python train.py --num_hidden_layers=8 --hidden_size=256 --n_experts=16 --experts_per_token=1 --d_expert=768 --d_shared_expert=0 --hidden_act="gelu" --moe_layers=[2, 3, 4, 5, 6, 7] --router_score="softmax" --normalize_top_k=false --routed_scale=4.0 --balance_loss=0.0102 --balance_bias=false --init_std_router=0.00938 --lr_router=0.00154 --num_attention_heads=4 --num_key_value_heads=4 --head_dim=64 --vocab_size=4096 --norm="layernorm" --norm_place="pre" --norm_eps=1e-06 --positions="rope" --rope_theta=10000.0 --rope_fraction=0.75 --qk_norm=false --attn_scale=0.125 --tie_word_embeddings=false --parallel_block=true --init="normal" --init_std_qkv=0.0357 --init_std_o=0.0 --init_std_up=0.0357 --init_std_down=0.0 --optimizer="soap_variant" --learning_rate=0.00491 --beta1=0.95 --beta2=0.99 --weight_decay=0.19 --lr_head=0.00791 --max_grad_norm=1.0 --warmup_steps=200 --schedule="wsd" --decay_fraction=0.583 --decay_shape="linear" --final_lr_fraction=0.02 --batch_tokens=[65536, 131072, 196608] --max_seq_len=768 --doc_mask=true --train_tokens=436100000 --max_steps=3492 --dataset="wikipedia_en"
Below are experts of layer 2 (counted from 0) of a mixture-of-experts language model. Rows are named router (the router's row for the expert), up (a neuron's input weights, with its number), down (a neuron's output weights, with its number) and show model dimensions 128-255. Each number is 500 + 50 x the weight over its row's rms, rounded and kept within 0 to 999. Numbers have three digits each.
Before each expert's rows: a language model's description of what the expert responds to. This comes from a sample of Wikipedia text that the model never trained on.

# expert 13
Description: Consonant-ending pieces in the middle or end of words and names, often after h, e.g. h-as, le-ach, Basileuter-us, Hasbrou-ck.
router:585521400467490538463516519519524532487466557517588461547467606550529502425383550555448517534522508473544550441469467534546564517502533456497488445636392474556473481499502495509491469460502529505513470394530466567542429482624510466498422433560528484481416401507473453551553481434519479560527430584458484441445501459503472630455520423521457524502501528574475519450552540401482488522447
up0:486474474529504546446524407584436407442513533471569511505441497473551494522525470568558521537501506540543455487547477563436529503492491554526569577549429487655498460438465484474493488502495475445437490469503410487615518475462528521483485505549546473490480400392559514518540447562393484676500484548618549437579562446517527530526469532537428501483494523522484421461549568462467464635525
down0:513528540465560551452543432487451554522562471578521489565524507516408557460540471517486574434439472417498560451383519568394455423410577521516462494500563429514505500471500448517486563507586518494467581413488574483433476467557525560512489515468522465544475464493558502555537531436530471464426508433449455580431524476571438456509399451474538506481535562461468546503511584521461496501494
up1:546496467614491575434439530498483507582458507519458491472451491493471480513461588492487475480533527493447557491487520506461458508493482575394561467545521442464541521525486476516600499397572459514554485493479463477475463473515465415488510536468536495623411516551527472538564513496491481486521543456466518474576549562497441514517450538458473565546488484489540378490440496525525571615611
down1:518532512442412492523569393440486520500536510467479501489414523437489531517382536506561554512510476536506437435475428443464486497505415461562440479497460412535529560390478568471463511464568524462526481577467495471456454545611525643461586587583548559462410496554464537493481503487518503522523477548518499447442441530496456497443581415503645516490452569528516525455600595589539488499448
up2:509516406458506436523517485550581491626435529529504543575437496508497528483419566512477409559457502514495466488516479414551504618481503456558534561603514485464545487539481531548493442521457599557536508472464490490479507465515564500437420424481482530438511500534441484506634480527553474481503397502590460476451554491505512517559521595514537485518582466561440447530545533444557537519513
down2:524532568519513534505513463499522583462563569512406393596471540476514514523486432533554535504466453560508495496466445518594500499476495455602465429510530549471523425563477554464502528485629443464468478497536458520556501614527467465493500598523513459527547489388483504478470469501497505508465485528540553493488544554456506554454403479448581445458477512513394514460487538436397433458407
up3:499492534490495528552529551460601481479504527443456471508530587481566438498474496427433501533539510449494387444480587494647519513434485425502452547580556505538417468506530464556451470540530506414482541553535693506490406487516507465558517511458470476428508392491416512526456408561581440472562483485529436490431507497502586505487484450463582507497552449510423516512479460462493454440542
down3:378453508508496542467494527482501463490435512514484533557388413472452465591530500519513542404539395431482513543473496519394546406547441483461420500504479391471479425489574501514533442445516457511478488486460443589483509501512441436437464463620547456539516510536520514562498622557416514496460471513520519496455440428526517472439428519405541529530517485457497475432446564579542528554415
up4:548516539479477491534418557495429523533539502367423472533553526553399472460557542500469512474517382500490497445470540525547424484518500469365462574540466608631493521456459541425467452468577475553491608517478441540429509491568493556456550506530482437570518481624575528545537486494411563510626472553501554435514487454467545531456510510504691525565448514520495450551519494582446501462548
down4:433519440613507499548516506499544495556533466587579382532521521465459444474479504535515560469425513514552541545495443479530614479532505437520517465538477592603443479605528539495487478501514323592524488397569511445412452541608466502544462512540488493480442546509415499485563497525514497460494478474507516539514507588484530466590407429608468446502508491436428492479573527443490471555516
up5:550561522452600472555490416474475570590561550444549499530414529511507539483479548493515561426522510435394568412477585453549431456513434486507479502483558541435500483531525463480533541489457511430480550455468490419451475502465551555536452545522439617551571552506448428450466525537416446470484453414548488502366531654490495492521514502495475619490474488504442532525453440457536470518516
down5:516564444590519515503540523513339505484534612566511497507530472436522476501518524534463495419444517496479523417485465556479474480532415496408518625476478532507544523537511435551433552529499458478424468406501547477516504532426502510567435502554627537563475564531454491465502486438467544490572551491506467579469537567521452635449472502481456411522500482482422540523400465517523516550430
up6:465555496516529560500537529470558400527510500492427566469596600592534551530498389484517566486549422473551456553521498491519504573448499568443447586394423640459506513477530520461531423428579519499544596413514415439359453489504459507546475487507474552526530504483531493602449526480442558491459442513469504534586442462560368536454539479485550559480490533531443457493496458575459427484465
down6:520540514460518428389564486610512491470529595502483462583569483647535484473467526479525468639471544552500511543504570507529473544533539613447513513396561534584490535477450450546461527441437440584488522490538475461452411550475488569556513517545552477399438577487491508494525517556437484575595504506461483508450534500461455555419570520477476527542519571440588412513474452519605559461445
up7:532496468515515503543485443559523534545431454503443489483483433469561559503481499437547481445450490513517569450463585452459421623512527461488519422435547544434489486569511444636547431516495532541516421398553545452537469533450565412440571470492493556498567509501486517514511541508449449479537613448498443520549517468526440472513588520455454512436506442500484597512476522475525550501548
down7:518452534556556556515487479490472466494476540494484527544489487453439423508399480457472591436535518559482593496501472553396477542463567503565482532497429453564453509589471474553410496455473536457419443520498488490524420440497525433490522563433389495574452383469460631502459593469406461462414496473403488556558547487508555517481617491541437552409482544484519495474489511500510497498475
up8:479392505442508445461512468531619508395494469416539469493412459469453493482463487526489522550526515440523441556475509601567477554493420540500397549471595483498564472489481482488459419529435485441470543510528479571514467354436490562495476476588512468581511473506527592517522576443605594488540493493425529570490504497511468480504416471508460467455543493447544479574510438546485517619506
down8:554537494400521499428423478416409463581464512577545494411456482471573551458545548520510463512436565497497523469470484510453503544483438522547573516474392476502499452446431552478511597523483452468516554443504505440476505478528501451581473429500523493416517560524467420566505470463540493578502475484518513496573618523341491539475473515525511522514472537417439509525489458538560490481579
up9:533482561472361509506497573446512477501522496555507471426558518510486483513475502539429525477471523526527523523508533521484491513551511444465524555510475510556498516521461498437441372502363548463437488569572534487492544529542494420513480503523549480464530503540495563539518512504493368544414392578408449518517574414551461464572520529472512518518612494582470420482416547529449462552459
down9:462422495523465520461563461526454542523495568587423537527430456348499500577458532457538601520491394481560461590468489512508493524499511377484475482442431492478530518511537559643423431513555446471436501531478387463491487443426506389494556557411432501521449488447480474487491448502471511455473575459517499509571401537503542494357518550530557587499525488517497512470522455460556550529518
up10:481492516560525457595501511626448479489513509468520557452530423477465469544502505525506507485509440568613441452535431487464512486489473483594485536500435422567477441365435479544505524499511465492477514555569386471487529456601464511462439478553533550521551502467494507479643471503527416509486512421543482534501522642462509548575610507531563534473571471524497493495487485473560490548490
down10:476421456526452517461555487582471518488549379425458430533560464480454396556544446591428356593499514528474475501516516477353521527423498417505576498473473524459457458440449486447458535505491576476464456517515492515542568444530486493572443547490581457542542550519533490531501508548478504472457483471620485476451503533498493528506562466478465491462472528414483495552584537467563504487511
up11:540532409419500508570450457388453493475514405488406483526513487425487523455480473450455457415452575542430476434500519515514552509438518566482505484471481434511451517466439436500538541525450428373521551525518550398524404496436568582343521555491505566514524575592471521454488454498494527573567477496485463544491518597533568577364482536477556484463442454484569512491493520526472441526483
down11:477513467495469401558460525552532494545511483576433463623468553480468534470468451448497446466498523476551517501428537633468575455462384589526474439570536419562506597425476555595461458518470511624513534469548509583489478447452515490598604393352492443532515506456445490525502444543461498523572508484521570480513434532493521532466505449529544529462545437533486451448488478573455452536422
up12:494491488426573497493534598450598545433453372443458575523516479506424530472474469478483513479459457526497551546417472579397474340534474475574510425510474587482521480480491486552545524430528469547514524492515506536468504434460480517608502467533447440477510572645440549499575491448530478517558499497592382488512536438519504550459512604512467494411548597460585553431407512459474442546548
down12:482476571508609494553535511349492460486492559506408494560441531560480475486499527548626531508528494567530571509505515437482468484560578511427540417466607493531507480412461464567447483576547496553558488519555467433482490528479562519533523541506570438534533543469573525537454512456417426468425519527552526420526480516513496542472455613541475546456537502517464483561532547527576544571542
up13:486466485516554484525436589445542527498536467488514562477436515515461453605419440518481428564520491539395466459432488531466577525515513373506468502532469503511491525447495464513532490536489480621525481536487511561526514431523484516522522428620523448545600431462494473536405504395529520510390453552473488543437510604478566420489504453409392545469616449479421612450578482480469434517475
down13:376508487336546603595501528449485484492411409441641487473550553551501506444555591464517558433583550487564435547565462449527479506535462558512546425458489579491484528539505560500529520461463498486526498486458474418504514568467525503591530476569571450503454601456580470414498496526535487478580470487534410553480525421474541481563501571462435565477502499559566454551546413485506543540448
up14:540513517489459481447519487519524541494467497587468468353536515532557480545509434613574516652447578455477495533455440460546470468472443530503415600525571463504417585534491515476571417544511441488417533524443420516427425495575497462518584476450548470584491433491468471479594534528544447528481462456547485497579455594527540485494630509523470466541568445480605551464543477437517543522553
down14:434517494527555587460494441459428461449520514459464518680539400450578418463561458540462407523494484472519508528498538530497539501475595451478503518495560542481551445467548473525443573597488486451425423511421478542547413510376529371479401572521534482508524454519510500469604512490505429544472607462525449495582541451456485510473522523463573584448529452426510435511447535467560513519430
up15:560486502479495441504386453533517518533457502485427516352637547592479481436506510455409491470481522496598511516505507484511549486492483524441474430508510397513574505461471496481563625505511481470498485508353478513493447563522498489553457477519512525447555546461540575579457542537494501544448420384486429528471548527524502449536514502497541440475481469558618454524513429527555379464478
down15:587443442482502608549533569442540484603527649512495479500383449484533548481484429472529538533565598524539482475555440453494531447498537479424470479455460471527466405511475430499527413473549501522549499599524516431481468442504489625557417468583483523443509536501537549556495466532565525531553493467488529511571391563458504607462394429515472509531496504448379485469534363498464439545417
up16:604522581507497608518549410520477570576503515519554662593569465492466486496473500541541517487472494453572520547481488523492483418546426562495419527450513536480468549496440534576479401468457430409434507456511602479504513405563483431551415461561437587524550437533408523490515473488430469501485540515472568492523536495456473471504429569473463416433484499472587484465380606586456519492415
down16:568546539601499455502534593527467478541550495465419503421576550583538515568465561480447521534544432565420543420440520523508517506578598428499488496523487523470469591453429553512554442426539572574410409602527518470546539494480575553523490472450522516505540442453514575429520563403394502451481496490488489501471486435491556509533597597452550518503454451449501548470557487517610481487511

# expert 8
Description: Word-final plural or noun suffixes like s, ers, ies, ions, ics, as in agencies, 1970s, generals; also stray capital letter pieces.
router:442493538574599465540497497509483432497588387524489499556506435467399468503488494416522522416430508543590456530499517460505309488475531418576549466425509501601491468502531503602467429486475478395483536466488484466388529442455519467457521512469461467482460414531452532545553474541467509460549475436495400529492472629495577450540558511501485516503529525370487514523480503450554480501460
up0:491519475517502526423538486533343495426527465548582520475556514550511484536497432537529532456476479432535442402477539641526494633479509495512500507400418511538483510471673481551541459484452454527540536611499591451448573498473481467509442437511455547534512506518449550505523419474463481448471465540416582574505528479475503446477513490574453422464505460545435543460528416644445414518485
down0:515504497489394546516517412438491410462467551526511446470464426487427481458520569498562591570472477501471552400528469491498460651507526501581509448445484407505521554359607485564524527529552547501564476585466471519541443494558470442481505545429419511449645510516490448565473502497508402435484533474501569406503424466483517559476554445491446435544468478453512593573447531500438542555542
up1:467450434504507430464500534539455553431488472501466515500463473537555489485506508418512519483472516512502603516512579431454433505449449488534507463493566547401463471489573537491499449467460464472473469438441402402538478541448464479475553525445540468487506560509490540525509567560479510448507528474529459532548517532438556557524500577502578418596534447487511546475456392592515525530458
down1:481399554427515457551584549532500499522504594572490434478593516466641531473576517568542494528407480486533517565542588528438463480528450410427544603450481481447528450595403558477493408532456546561557520508499568575531426550450527371514482436440474614551503432545539531511433502422523477444507496527470621437502510487505578484470496528480558430538504404578529492540488505449500580557472
up2:431432541489472487575523511480511454554498467471453496473525395490505474432514505537391574576556575485587497535566522428434508475567456502574561541486407400495519459520522500470458473564520437523467461530420453520557516542514438492456519516530461526497389489548487581547476515493541565458495494584515473474538529438493521447520492509473534455555528417568492416466481591561509469529439
down2:507567565441463507483566489503514539490577471532426586496464563540384507436590546508460539484487590507496512563416463508529558559436395521505458441513496504539404447514483496499444477519436479450523517497462514432402527362571492490560427563508568417478451532485419489617580413498494477482552514576578470510493412399430491443510528452536464543520479539447527525593450415476498455527486
up3:417468491550475474500495603463491460535495498503487477558454407609489473512484474594450526452532456318450457564436476536542449498501444467453464535516479431420457453404538512509512458572491514340527515454464410542470512527514455498475449512522549506485440544549440468435536576468516459469448475431427395485527518520425542430457437505464555434454513528498555515488473579541578449544529
down3:491530652482515420477594540534445503402479533538429505528580451398511500479526514542503416496596502574445527516471553486485503526513522389472529458488527480483492496549554587538483399492563560429532526514515433437479437497555512532510443509554404461510506491464502576497559459519506467460519476541534529548556584522471455584562413411504438498443471503515486574456480569437532553607395
up4:445667530446477407470613574573526540513611468513459577513523547410423446470497494533446546532502528527427520474495476584558501511479392497520522494523533573519533436450487520528552469524534535511496546529463530482414474405540491476459505536529510523527502494447468488507456550507462610536508563498526413506512612431585537527565473649496488381481534569520490483511482433460495535593472
down4:540496573486478554551536589471488455422505486496539532456615449531521456508488490379522503509548463520540537501503471427529527566605542596484459535472477535566441477498406523499474512538487540492427519499459473521496568479517477509449487520476497497486449494392466492482599401533409589533529498578537513465448470540488533538533508515487525596494427571534547488434525565531469530552414
up5:526538543418438489478511487523536454512506450492532477604392508413506417448541476444493506493395584499551480410528586491484472527520509458499486604456479493530614464521516502494478493479505627515461510462511505482453510516428527526505468466429437507487552506476384558470533501413447510545533480497458458552487510441468541483430456462464426525559583561479583502502507492539495597484546
down5:564480515469494525552470481453564511427502539528532489505531489496449466482587522593511511406431453580484510492491550481533476510439444492524467389400471535490547498466422490467530589411491460554530478429533473553617534498473494547487573531474548435568502415481517550509542404556466430520526456574515556490568508440445512504561443462491448492488562424469432425443388523515537564374524
up6:510514438451489483541428438637511464486541497501466494475476542489483538516572499451579506371466554477505572408582421615523563496565510514426589487530454560543509593405474439446517511493430514497524545536435558527487512489498477476427499387499492534489476546512540521503564488416456570498550534479496478513496522547578471525443433500398577544645560486584553491490470439444464445512550
down6:510431437442466465487463419451520477464523503559456508523470555497558572531469386502475417461484524483568479478584536568560494485632439408453587481516548548448461517395513595608457499495512532559476498529460519522482547548482507453556518478515432477336514495462450508558497561423393492549493472572492531472538458572522473422428596458451504501546526446513396495560512441472536575455617
up7:576419549585498547592531481461547480484457510434414523499473446484471422513467521513506494462461446558555498447444535426522484499360581511486466411574479434515532394503460488483519474451538468490531488497486516497466508518500529518449465568543448487495542515471525461497467514553571468446603562497478468606487461562413540577575538526463502446537407459526478541557401557500527512512441
down7:512501501468546598418549519553464497463487547433537543538444505388561497553535535448437550442564528579454474590438454539339494478531439572507487435518441452548475489546511553616403458514500487543417497494454513538595469505531528471502504541466466523556550465532403527536470505475536423478525562579462467489462527435519416504452588476519539528421490572604565513503533474409477500485433
up8:489509443384491456443430629498511449549546567512529540452544523424526451503524544466543458493505487533544544485460486529449463527557496510511571504551502519488470532418502484454374474559570468543598525526435527410510510509482511510562481539518478502491430497508475577468480548534507474518385410471541466501648491517411524483503515544597429394576640600403489455500524537485520447451503
down8:488525441503466436463542594480509527517503550481601522535483578410522434482532391349531536521546511457453440450591475501557574568544483444498465535505500478522495470434571521557504512407547453509539535486514465446598496544482486525524515510490568513416594522398536533445594447484415548542448520526478499440503534537440589526505525526518523517577429472495494496450551494544503446509480
up9:548504394573485597438449525402512441451537392476468485537535502552490479506421419477522552493470396580499507462483511477479456511481595426470623493457446526500445481456413421457483564506481482429455532479519492550522569566527497490566550604543609539514567580432403538557526558435536489578527508479563521492455464503496534496512426506519578537507514521397525462494521492469546490459494
down9:473447534508404415479437532449502576511569497512499553476542466521462415449491457514534510421444418555529453556545467489517562487512574510499525413535477448420529456530562467526459496439425522447521537502446540471471502464482502412499517495452493483511460507512388511526394559428533477466440496469518434502519526542459473480554517604475562450584597488476618498472491495396474419598541
up10:461519491471485409454570437527407521449472541409453481478556516511487456490441434561537504531566577506575479498458512415439455520555456365547437488475500483456412568476495372486492499563538490524445565538554538493556434492373569455464438424488538479564530528491542409508598551511564501461551471430513478521459457473559416532466490404558476531504620511460515463553522528569490507483549
down10:516494512410557416463429482456493523517480526451516508470408428489470444466676533529596574529518497498494495513452501447640469508539544516522428487505509512454517493457402512476518509548452516457520415490503459474504543559516440486415561579550448511528552497527451455532595496521597556500516496549459469514500454509438471408492452528503619465523488545453495475477507600542519531556608
up11:504430503523384446490431479475431538471504536477491469496460420575520531557412522514516485458404537578463546536477452554523414512518561493506609477534568553409532530506489465522606493477523511543473472498437504591519490522523345523544613493471487539450502542513433475533515538547583436462504522518477460436507505468461538520489606458550464531536430539521587533464460365377570502556461
down11:467451454487435495525540524545542445487444484524467510430458516498488473531440484513549366454638482535564503556551543479601497564457507497493476497485460476470505515564498476510462570392478498501496530553527425466474547556442527507484546575555469542441477490517501597520502435488504448550472530521550487400534518518495487434510461438514474444456447524546470556585517449483478541494519
up12:427426549540541449536518512454517426544481494476543518482540492504583487523540571474456570488495485458465528501523518479505436444428511386552538505500508485449487538527480379514608463583535428452547569435516608503447577520505540470488506415516459427505568482474482491535571524530509462502487534436572485545523581507399590444571463520535468495553543534451513555494523615426512469572501
down12:420443448540507510447472526393516532535594466383523736500499506487419486465454435443553453549528542502493460492470456406519446467435507548434464577486486475456607541446484503496437472507464582511544439455496382467520513443483452488453463579469492533469500517482479522536501548546553528494415526474516563513516473473556508407491400522516437465500549479438520592478570565561442417525537
up13:529448566412535456484562483501504611580549510451491536495426535522433414533459444529538506496526570479476509468491522605575507391516468477492539459548498572592567376397406428459470480564406461584547462559469461504480562463543592548400547538501567574491468488471486525538518482549499530537494458502474539397496542534478521561513503477477445540498443479484480521466585365517641559534490
down13:457553468562481586499403432445566480564446455474388600463482447526484680441624574512439528532485481508567500523483587432593456561463534508567493449456444462459475409564544418553546518604509565531538508492495513420536490474505510529417458459562387536520373482481494562489463474437478541446512488598435454495499449526574439418518503570473479552509442510423487502541481508549492505506475
up14:572576576505466481513579551506465468455496458504481549523534532523468456517432559498542507465476460501492492534478489573456507500422568572543429490459449534576534574516445437510488487437547504488445550355528601451467487421495541505478480559425565422517542476393537492497486482422487501465490497497494335513429419471476460513529451448622490493542551484527531520434567462457498404533544
down14:507526459511377487534474519534381463549506558523491357570474407488489444475462564540509470491535450450515555448449523500472478536591457511577464417513496503519508552545595483466519499456513499473546434535576513542490473452461475577482505493467546479502536527488611438499423498538489487551560505498415451528509546454468474514515474439467531429471444530473533567487540524485516491529520
up15:441516458538596470395499446407432507555528461524547496527551465390450499459580347492458529560517509590368483495535511494472478594552519500571507548633370476481539524569489377521533440515540460514529512523452484460478560450586572455497484436542460530520510507498542496465547464554539522519574448535517464508591535505529534471426497409614590411504547497517551476453500514469548476535497
down15:546568573515509403563536446481449569478455501515597502562489500607561525508545516509543455529519529493526498495517564498609500402515509500434457530532485482438482467506415600355482426637449481510420517503451474527493438602489546572382522501476497566551567509508466527516538494434447602487571522455428542491549470508529520489519600475493557550558565543481545350570428536471480471581460
up16:510491498464505562435606455543519508448337443486462499484572510535517423468504496579447493455440421473533377584499460505539452526481510423589536573493535519476590498415489557481556491589606548507542448396503466533524577466497504494527522565460522553431488615478415427455500527550630476578528434531499513595495507496544533498540482442510454527501563436594497469546381498508559529527506
down16:560493524518506475572546555486529486496471450496403524526487501561506497466473475529448440515503535430457451361511546503499524496542561521514498487561489533488536446426504570519482410496525473536664526453487438568526420435486519585558543485468454481452506496602478500489468470561520509534442554446472422431576580463511599542455457507438499538479425477459522503525568446444554443528450

# expert 9
Description: First pieces of lowercase words that a suffix will complete, e.g. vict-im, meth-od, Stud-ies; also invisible marks after coordinates.
router:566513545484503495578490484480597487482481518374535478473505432465450536596448424452498492517430457593551444443435493451479462490440446450529475555453574461456460556283446459431525563497543473440499549538439505471592441568440574533505492454487476467509568518521483558507463510437611428463520473611528471431581487453559482578550485540462579503630527611527554498530454533439505537526521
up0:588511496528475401587393494530510453439438556448466506615535427536502451506468496540531506606465506530456453488472506520511554492473496526409493481559564606449447587508512451462456552486464510460479517473500502510489413542504629394496528457466482402477568469494531490619415447379567473438361516548514482491526503533473445583493408515436535459593479425382564554401479473496479459462488
down0:452459493453529487399539509498496361475519366482565580476419513501566464561504528500454408434490464523557571380527566523493443529554499519463530438475476579459504520546451461532438588445550497390478479539505508468454452526485442493477529542486475448554496510495390452508444504543540571511438468428476533508518478482486464432549520558393443571466434523585540512491476396486489472454522
up1:508481542537465353383494440454526539550518518447545442406452459553544557494484493566570515505552457562478473446483451510476387548430478522454516509437443501489499560532473517533453458577480518557490502529464462417572532599505490526527550532529533547492418575456482596398490508552505601487446486447471536634618567501572546467408625476478456500532547526540515596500471574430543530515579
down1:506530455380505581541561571489364407553487493546537446553427429515533488656523505458495465357539479524521468487472448435475548519496503503553482527512535553423506400522435535556389553476501526535492513494493516475497547534439547562464590479551555462453467490478623494570538488590531523487482514371423466465541527541550514492522472479447514459545503469594529548510539523532514492541379
up2:507499552557439457592391482476467501411542532534512471486536392522475503440468407455511471582386546516528507523409599419494421566506407618530520443523499509508462484476426492495470460446458495500443542502524525572571542601572497501558521522502486391454485480463514440545531500568479503444479533461426520507534563484501487487554532536487562523604527446536551498475443520497495476495465
down2:402529552555525529520447563538512499463497371462413488472536466523450392519447460518461545461471510555560543461541608434559556495585560450542365420497397533414473507439602523522513547468554540528474476452504490531493462446629529620492574601453488415467496518449552478589512413542536501420525554463495403441432464506507497507501500504466558459510510536490487471604399454461473471440495
up3:503528423530533478499605529506502508626484534479542464546578517556550587572527490509471503437520540525493485397504576570571435509487479583500548462513529620509540407505437516517387558487461458504581460503438472502411442532446540679484567393484443503542450437537531507457502517396390481495488471473559471455543539484512454414502531524567431463508447571530481452474468454427453482493498
down3:537540474502542511467486409493459501565547481540475530527544515468581466460497556448601514500483549488470441495508502505520507484537452552610501574499487508490464465510522460550435473563488498435491499580569512629465507471572477474537481562462623510502486515518397558441528562473548481581463459532489478548486541571447485494533417527526549563558541477455535574549447571450414453515510
up4:582516582503472546454527478496537574600456468476570416500536466492441464516531408621432556456495382502529473459407442482520501565562495542456484429368471499481531532532498449578602513521492512547451457425597559539536585480467553526487478538508503526463502480530470457502579575462510531447465443461458539534464478485439471532598540524589534471402486493449470475524570538554509470494504
down4:532477572569499401515524527467472563474437517553486456521481553533516433470467503501538451502459471482469437521533507520508508488490480462474560530509428534563505615456462533601486456392526587435460489501553495658499515515599582521449534546512486480514427478498507629458481445453581445497574495402536483475549502542535544575571561457486476489565472480512490538509479512469372466522371
up5:471560382544535389574529613441489575553544484556500552599488490497472493376507473581472472499505475506469508468543510581486503527507413473469446536543508583513502599467551471605567508541543434530545549415434446503607455565462556427588517533569521580517506545462523476402471613454536494457533455552540531504608558472569511507492563526434458431476461489516469409480495483412478472473445
down5:433519534447563518478528559460597444410572519494558459479457546519570453472525514476448498439534481466488541471482484506575510507408539513555503494577518471494473459513571580478527483370411560502501484478440547469496542412536477535537548377582451509541535472378485420511510535558539397527396487430582457509418494525557500488607422523540566432446486493477510439522503479579501494475512
up6:396373504540514553585469414405477517460453515542548551420509520489567617578409437509537497615452425428426519549392533428503443521438460448561456550619458574466571516581520471555593459474430530497440481489492532505512458543516488502444485536494485462467586553496450485539513534321668550513446474548477425512559421532491434507580570532442483460517446495468528491503527528521488468483479
down6:520447471479483633473417565516512521517444508511511465535597525499555473472488521565574401511473627539626541534456606509444552498438457466539496590439464536515478473563450569542491472491528490494547424524500469641537488465501549445442453518502534517484514501570507470506518537529596426444472449483463469501418496367468554471524469502587530520515506657485512484447492543644494565407460
up7:499535491396402478535540449578475468548508506535462471522545544486533580510528549534513420486537549481504497500407612478554473614567434520483459483522415496527528484469394541469383440509407527425590452480498581401542477441341505494509584544458553537510498485521514590503537510493545647472484380487588569502404500552485492508455466537423554546457505562486449507526543555539464481502466
down7:462453436631566522461460520594465435551482469461477480446458525469530560651513566478543428466533528461492522534506505522577489424535559481446510514487422488481458558444487439455467478484562481617562483495525475410546505464556596587538512412499501447450528504436535589531500469457527493498487557545430617490527523440459513526480487505500535535493512519437445491575442481475398500459601
up8:503482483472513486476493509467484502436475492438538426461505427479550553542497510418552478598456497450508447455491443486505468549491514415591391492405553438523477504477459451553583476568506601532518531506522522488518536536448499399472436467548481524498424534583457445633558464513424529491457511530425533522434528477556533525478519580558596413513539498477468511507526511493569451469514
down8:458557464479471430481613519402481612453451447500522546463521462537501486518462571459466479455473485485444476507523402587452451554544403531472482497585469571449498497482400408512551549504525493475520485387527439563538487460484444510532499449576521520438556456591534577503481486495469436544435507514530476570376540554449541423481511456557464412467480549541474440488536540460534486571500
up9:504492556615506544508491520488417584543523473458537556567498453541510635500530533563545518523553511540585451519557463497473487488601452412389534600576479471472463503422500472481480391619519483524475561545432456486522528402420420440529478473537509522506585503441471482491461578496504503510489585498476464424514472565453521577560515472508532496529539488438468474537489494531537458553569
down9:507551572513505551522503504472527484480504529404503478519564420544484527533535465549459525499533576539446565437467474467523551503416433461501504502476552550542451471550446497521482551508468540460518522425470420540510543532550426499534485517511592482457490492516515536504405534476527478480429505505486493472576528428374437468468482491505508436494680371492500478547443574545456447618469
up10:544545513580490414512553450511554488483504476558479433597510456520502521534424424542516507448496483494414548501524483580498461497525498512513593337445473483522484526603517503510460490452492397558464455551512515512513482460447458552538492500482550503422555601481539467516564493520457561403505551503542598439662414485461494535557473433524513565490507545487587420480507526512496511522623
down10:542504522511570509488486510474444519441589476469467479547481565505413439635496468513544534559481463510529576588555480503489503479513531530500387432486561456412553533489510530522525517407571474483484532581457581574489510561559453455448508460569485361587561569478537509557513488502468505564584596477520506449557564548475482546519432495486491570476438535624453393515596462471643558491530
up11:534430555573658491496555503545530527514509484535397475541410490428462533512473502508523489509494456470506551496502425519441512507518455505502602355511460542437521528411572455504536462534555429531478514494558480509403615517506492479508509459501541525548478480519500489497425573511552504473543495538476498473448502454570506609528492605564529518544560460476547520499445496480485452424519
down11:437540529431504438539538487510544531489536569457559505523539505534433447495488510499474432510470461448506532535542498549512476504487451523408482478511567532539471440622480500526460448485402509455460581414588581487513518594553542519538470626450522466517487574469491494528511461534552473455454506446607478492560530511467506529498470440577534498514482483507481455502412478487477521476561
up12:473488470495490545516566444448647537478545551607530502506564446482388540407511451539451471517471504565467514556463447514572509497462511595454562578506555522504455453457418508522643483501617410521465439515445493425471539506443480425540598509483407494456552428552444501554549574481520521477495547553590429526497494482468516552453501622573481464537550529488477588485564469528465495528364
down12:471449438577520624573519467489533447520519549604460479528424511550560469373514542520542467528509429432541609444469498518531400474531450630450516485403479483524540492526483503525447514495501489533481482477511477426623340524549454487496549522576481602516514391381447499466463499515453460511550556471537513506564535404547523469605544579501513548497530554448447478414521488497601506483442
up13:520509579551462522495518504550539484600475424398509461449476519514491587531416517556623501590552432537475426509462580472429484531512518448459491380465565457545542534448599386361487589497492407604503480546467463544530515525548475546463484485432429485446499476571612571453488434494486541468482576525513538513501450442449481513503552525522484447535516464555490377523420537415488486472486
down13:477513416471427493477470416430454448489528416450513471529588503547452468594380422499495470524486522440485454599497584510600549466480470450526507484467493468552568583510478367556427395451538530524553572552522474510476496485524516446468537544493534478535496513520564523544439582561605594453469503433483477484538535522507592507479569408446432455489460361590584563511491466467508546480479
up14:580581502516550554597561461468518442542484521578448451474495511540521556376539476450458477461463516537437514518453437490560505531513452559597556520435486529495449455533525377411498487484434425555440416570504530540486509503475536496542509505513472431499482450516565510549570462419535532437434570492523345491567532532465452488490522621501409345445438516538491504494478500440550532619562
down14:449479435496495549598481503458488538471518485395531460468512475540407550609556480427485481498505551461515446507557450528530479556475498517448550556463450475524577516406414564503475563480518488567499527375509536488528479493488471518473414516564470528552638541420555551522406450489539383499488551510594542541569526537426442484504528488434595550544495569577497472509515482506591474521518
up15:436496529618470531511460535504513443447560516389504494544536518393477458523504449452416466487462490492512444478462444529481489453459451565554553506460459541460501520493559434473482501467474449510488599435549497505434481474515479502544504505423536459530600417489497404447465475503548489545480498465503514490573544552479531506400462437492501409518481437538494515310456486486526432521472
down15:425536508577393537471531446521505507456528423434614492489485535544449530486495504343481484475493538487558456498479578482487458461502502495588571444459534509528389499548559554542434549412467551480576502559482490567490503383549489546474512565514436428479498454512573496582485589479533478446498485576583442494493551516470588456505469493594403491460490564552497461523497434538486635545588
up16:527479451529481534372511485522479472521491472503495499483565472541555420468520505531507595617513507496462515518514532484521566519493527499501544519570454497530468483423421520558501473494611533548453507498515523534484490501490513498457428503607504467439614662545459545404492497499451517519574534379365486482577479514491471439477517528540537519440651462443476425489401489514520399476569
down16:443497509536483549522393501457502423507508564482469522499498516498526566524371546596562550507437609423507438445556559566535512638495530428532565444487571446493482568501418476413522466502540451516523443501614568475438530479467536497476593497525521493507524425518449462471502546551425490584440426581550418466498500514487509467538520543438536543537578495419485521490494574534430547548519